Below are experts of layer 6 (counted from 0) of a mixture-of-experts language model. Rows are named router (the router's row for the expert) and show model dimensions 0-95. Each number is 500 + 50 x the weight over its row's rms, rounded and kept within 0 to 999. Numbers have three digits each.
After each expert's rows: "comes after" lists some tokens at least twice as common just before its tokens as in all text; "mostly gets" lists some tokens that are sent to it at least half of the time. This comes from a sample of Wikipedia text that the model never trained on. Tokens count by the router's weight.

# expert 1
router:568449387511496435535608524504493499493604518509486472514568457519435566525516449540465505463428475462411372491444448494577496485497437453456473483620534503492524463487458508429509554437588519490573550542423459517502458506497481495397624544514543522505463435561473418518472529435490531489
comes after: "-", "\n", " C", " inter", "C", " Med"
mostly gets: " part", " art", " gen", " inst", " dist", " sc"

# expert 56
router:564551469529487421508457520558465539506486503501519510530551486526548574537470433512560574451531444387404431459506539516519521416552490457480537527495617547455431597447502458458511588473491499456561534444535479471463446628524518387494497515368531537522497490490523551468474405520574523465
comes after: " to", " S", " s", " of", " o", " P"
mostly gets: " par", " pl", " rel", " January", " repl", " arr"

# expert 43
router:515455482528492508541520486514492513480427481467519486530543480514524624583432328581573502427436491420418456443503476529528593457462499502473521488530526563544513601556477519465430543512525498563489498447494491499493503579384458499474555537463541520459446470532465429594502534517524567380
comes after: "\n", " ", "0", ")", "3", " —"
mostly gets: "==", "\".", " ==", ".\"", " |", "==="

# expert 63
router:465479447547512459469508533516462477453446454479480491429506416542459533504499465524540479473508433465475495525406458527546533368507572411504482374572500534567462506461481421455438548497516516488493448486526461451496480516530508490515504500434593507481508526542547498609476522491615596308
comes after: " (", " \"", "-", "|", "/", "."
mostly gets: " You", " My", " Mr", " A", " i", ".."

# expert 20
router:478470451476432462503526656615470462441488539433571459461497402573488493515491459571497529385504434334465501465444498456484529420454526490460503500590505500514510538512524537483466481514551582534501484606504492509444456516469549449419478490554478522498416484482520467557419533475558524473
comes after: " W", " H", " w", "w", " L", "H"
mostly gets: " New", " Street", " red", " East", " West", " small"

# expert 2
router:507406498557423481493597488573515514450513481450474535414548448498446599602473488535547540465554481432476508537493477481449493426522479489479413433529509519537510606509547533465434621415517495448513452508485452458498477502377533479409483498406506592454474491470427493517495542536519494386
comes after: "0", "8", "9", "3", "4", "6"
mostly gets: ")", "\"", "),", "]", "\",", "}"

# expert 21
router:492489482487462452469664591457491448495572417476486450541502453516408532474397484495516561408526510455433462509456481485590520485541553487448445454616522526499478499534519443469361485517624530499581521508552482482468481509466436460457508505515536487451437486491554459605482509479484542430
comes after: " L", " F", " New", " D", "L", " R"
mostly gets: " York", " School", " University", " War", " World", " Bro"

# expert 30
router:510400502528456493494494460538443389492453475469490487533530494471422492551489493524586504435515431406424514527505487549535536439416555494521451454544505534378418512493523486452424537531524536417619484512591487445411498585494475499500522507477542494373497457520458448495452486447505588395
comes after: ",", ".", "ed", "ing", "ated", "es"
mostly gets: " in", " as", " for", " with", " on", " at"

# expert 39
router:544396498593462541490485533455494455467443452488414536470458417468460553478481443519533544476488499486500454473451555495549535502508525525457520393560503491492534469520498503458534553353548517538503516511613396388513443557398498407449499547520533498435470374521448464519434546443504545486
comes after: "9", "0", "1", "8", " oper", "7"
mostly gets: " known", " appointed", " attended", " served", " politician", " education"

# expert 7
router:479474480530458461429569470538422482464416451461498402444518547510483595587443454531525538513501471355428449490486466491542559441429551502465438449466518521452503566476403480418507530479551548403485502461564448491486495496445498442439502506435538579495489467518552471584489481518436605418
comes after: ",", " |", ":", ";", " /", " and"
mostly gets: " (", " \"", " —", " $", " +", " ["

# expert 0
router:529513457532469513485484590512429471456458516473485465538551472485520542573396487516554562462509367479477486470445461459554619483579412494523479543554482532450374579490468490479485463524540527427528490552598483463365531492488402447500487495436506547493523534450486435485443548578589488513
comes after: " K", " J", " Z", " H", "j", " Y"
mostly gets: "č", "ansas", "out", "ournal", "azz", "   "

# expert 31
router:501445437525399501479510469573490505437555424485438500498505490519511574526482460540630498464498372456477468515510466465495498521440514500497488487552500496434473578520466543393494497480492505394515472472639486483490447540489504443417491539478588541468507438433465495553496551548509643376
comes after: " |", ",", " ", ".", ";", "|"
mostly gets: " −", " ", "3"

# expert 6
router:469430432530443511499469501533507522472565485489461447510556480568511622562479480522529547436510389479482418475459473471503499449421579494498405431483528534530442528573530404395475511512568504401505483509549458445485470545451495462458517520525481474409475482457463522617524520494546561346
comes after: " ", "–", " (", "1", "2", "/"
mostly gets: "1", "2", "3", " Sir"

# expert 54
router:460418498527529465485562573499494507449522400509488531492503447527512593541492443565562559412540429483482558542463485477507518481504562483497401416561549455499453588536545488434478530494562494413518589514539443416487489541461550427444586491503580492399510489423465464584493551497503573396
comes after: "1", "9", "0", "2", "8", "7"
mostly gets: "9", "8", "7", "6", "4", "5"

# expert 62
router:550462500521484540466509461508410432452580473484435488394539466462467547494518434518559545413507505404474506477482432530495510470448447479494442478545605473506525459507497477461501527448536499530486513602587469492487463661546443423333528501486606521443479496510526499514456541497423513446
comes after: " in", " of", "'", " for", " at", " during"
mostly gets: " one", " his", " some", " many", " several", " million"

# expert 4
router:586502450519491471518572463605434528484433509493510483478546476546382561541388479523559526471459495466495492408523489473529605502455486494437526464558482511436535527571427464453462538486559590475462559478503495476458496506450437510469541549447502598387476428527462384476514517436591567457
comes after: "\n", "==", ".", "-", "|", "==="
mostly gets: "=", " Born", "See", "Personal", " Genus", " JPL"

# expert 3
router:510463461511470417558549529529499480524590465473352480525532434430502517528430489564551552456517464474517476471375538408522492439510518477498493534603557577568388583481489513506465484490533573541495442431589474456441417556451526503518522561411548548449472502515538436575453479506501510498
comes after: " B", " F", " R", " G", "B", "b"
mostly gets: "ishop", "ird", "ournal", " Day", "unner", " Wild"

# expert 22
router:514358444552464402458589504531469480476590489489447545483548487560505495571479470502475520436509479441504492541434404532495539464473488475495485401605496541460425458475521468509403539524571505551539487505437373499485456534475491460488495571437541506459492485553478373491493578433486532401
comes after: "\n", "-", ")", "9", "\"", " by"
mostly gets: " film", " album", " Genus", " wife", " wrote", " Born"

# expert 37
router:512440503507462520443502480530373484474434439461484474534517520517513596540461496517584576446471441369517464453452452365477604484433467486513477457500495532440468474441441500509506545364508483548516525511539460523503439544491481470469537545419559533510516517496485552529471422427521508349
comes after: ",", " was", " he", " and", " it", " is"
mostly gets: " was", " are", " is", " have", " has", " had"

# expert 29
router:534535401484510373473517506623507518495585554504526503400520435527461520534549459517470472434492467475460487509506430464503510423437547426465450491615480509421463497512517517467495605473582474455556493557448503477459482530512418505399586541479514511429450455549413419524497517571497585475
comes after: "-", " (", ":", ";", "′", "″"
mostly gets: " con", " en", " comp", " so", " Comp", "Pro"

# expert 58
router:544481483532509519499526520491451490422435417453417416450517447444490507543414508548490493435481471411480517529479440502607578510482497496537458488498490524531471513536487436426529583433531512547500474499525494482392475587495439422349517495502568478422467465393508508580505512432551499376
comes after: " of", " in", "'", " to", " for", " at"
mostly gets: " the", " a", " The", "The", " his", " an"

# expert 10
router:582437389488484500481503564474451516487438524485486518532591446511517495556543454578541529547466480468398391549491533479511481514512610409505516531613545535516477483515480407519404528487533551485516556512488522512491321507455464488484545548450552532445398497462520504528473424431521539470
comes after: " c", " C", " l", " p", "c", " P"
mostly gets: " car", " che", "eng", "ibrary", "ospital", " whe"

# expert 33
router:505477460510476527443655519609466503463515501537516491454538532420435559521427464588485472479372398499479498470528436503549656464448514516509499495486520538429558550515435515475488526458527566479524499542519461507433495498352478451441497517495564534433485476475470530560527514475540592463
comes after: " |", ".", "%", "0", " is", "7"
mostly gets: " dec", " MPC", " ·", " JPL", " ±", " Candidate"

# expert 60
router:507564451472509405585529474565483448448445530433488484427543491466435524547451478549511520449506424495418452504476442416463539496458550436470420536476477571399434602532477501411439491513522587425521524523533518522445535527400406407407484514531537505418465516511486547487449502572543517492
comes after: " |", "|", " T", ";", " S", " W"
mostly gets: " Q", " Win", " Cup", " Sy", " Kh", " Nor"

# expert 47
router:531413497543473333459510486511394529489568492464494461546578504541488549540493446561547555436468466395476494423493425473498536440484519511470513521538625568443526471499470533464536522520496523568425470468582453476487470603522468483444474591484516568477439539550488457526462411455569527443
comes after: " the", " a", " was", " as", " in", " his"
mostly gets: " most", " many", " north", " some", " large", " south"

# expert 59
router:539521368517470449521545595508473498469602505502513549485493427477457470513503400490522539520455494455477371448402505547527585509484517390524455403604529544521530451521480398507485619506538580475504568471542467465497466562508545530493532555496478524464481453490517532555506398514512566448
comes after: "-", " l", " c", " re", " d", " a"
mostly gets: "St", " cr", " rest", " elect", " reg", "vent"

# expert 5
router:532481405563486472529501597518501475478519431484451483496492494515464551517529363537507529501474495466435404453485511531535540531523622423499503496505525594487545477494441439421501575424459498494629601448488495464449486577514497502507634602484504536443480499500530489556511478577600511473
comes after: " the", " a", " A", "A", " The", "-"
mostly gets: " mag", " v", " ph", " pen", " imm", " ann"

# expert 38
router:529401453589543499465442551522502487510572436465496506523519446473452628519446420545526530395538459456450484434471476523479526483492570423523401414528525504475412521509525464425481580443570510488492512535541488384508518521530410470474534485494594505426504481451530499563455547523453580403
comes after: "2", "1", "0", " ", "9", "3"
mostly gets: "0", "9", " Award", "illion", "5", " Olymp"

# expert 49
router:530511372480521480453478531605492514509560500466576393539518455517540511572521497550520521412463497449522489416474536414488494492509596513528435495456528532477429531484526504470454624465529457461531543536485461367453475585410500492496564507495532535406453532493485454632506479510525599482
comes after: " ", " the", " a", "-", ":", " and"
mostly gets: " c", " se", " tr", " E", " e", " vol"

# expert 53
router:504516279583482463440478529559531521513474501452471498437547457490513524523487467604529534501456462502508432375448433517558503488528553462459539478514542518441442513577390491477416571430517501428553437493564507506479434463446516514456516545505475525479439474527495537477500475464478621478
comes after: " c", " m", " t", " g", " C", " sp"
mostly gets: " dis", " gen", " com", " col", " sup", " tri"

# expert 26
router:501401471556412478518465505507503427449590477485419458444514477528501616605489461488550525495521486440468520507472426503542559459521582479390451442530492533419391572533474498496505505499545504518505498568509483406463416522502486434421564508504633488472504461533463484515463476549576594445
comes after: " |", ".", ")", "\n", " =", ")."
mostly gets: "\n", " ;", " there", "        ", " There", " ge"

# expert 27
router:455507507497426441504515533506491404496415485445459532556570489484417525527463463540466580428535361493453511466415518470565484458491530423518474455499570497432510612502426537382438486472512547424494470499554424471381521531452518435449447485477566532513449491532554506533502483499508562399
comes after: " N", " M", "N", "M", " E", " U"
mostly gets: " Indian", " John", " William", " Mo", " Is", " Ma"

# expert 19
router:527491425503410411501460557506436477490458460413470532504482480524512509512524455536535502406485430433468492476361496560594549524550512459531435519593523626455452514526472545466485479489554483461535518524493481441386501496548425465499497479460550549429527534465575442508421459531639452474
comes after: " D", " J", " H", " d", " Sh", " K"
mostly gets: "aily", " Bar", "ournal", " Atlant", "azz", " Angel"

# expert 18
router:494434487545448491540572506536500383496508466496435429409496476483502566586420382506539489502420509451439466482498457521557461481456573500460527510494490530480455582567442448438504556480517573565504531524502428476505515571475474504391528512452633528457467440529483466588447473578517604469
comes after: "\n", " |", ".", "==", "===", " =="
mostly gets: "==", "===", "\n", " \"", " ==", "===="

# expert 28
router:519506425557488493503521559471451508466488477516557442538470431539459643501473430512503547513423493448397456432499477534572531459427551460494499491478538507476566505479419415386466474386465541454551552530598462499473423579495559456432543534488497548442493468549507520550449393487453569480
comes after: " in", " to", " and", " was", " a", " the"
mostly gets: " ext", " dep", " int", " rel", " pres", " requ"

# expert 25
router:517452446528422440478531499499481421452540444445520463473609496485487490528526467543520587475487385497486554468501502418520510500587511369487567531442570505454473576526481365449465520438454587489623563492530501485455448537419525445456517512500543525539495403402500528513474460512443501490
comes after: " P", " T", " p", " t", "t", "p"
mostly gets: " ann", " wh", "vironment", " Wh", "id", " km"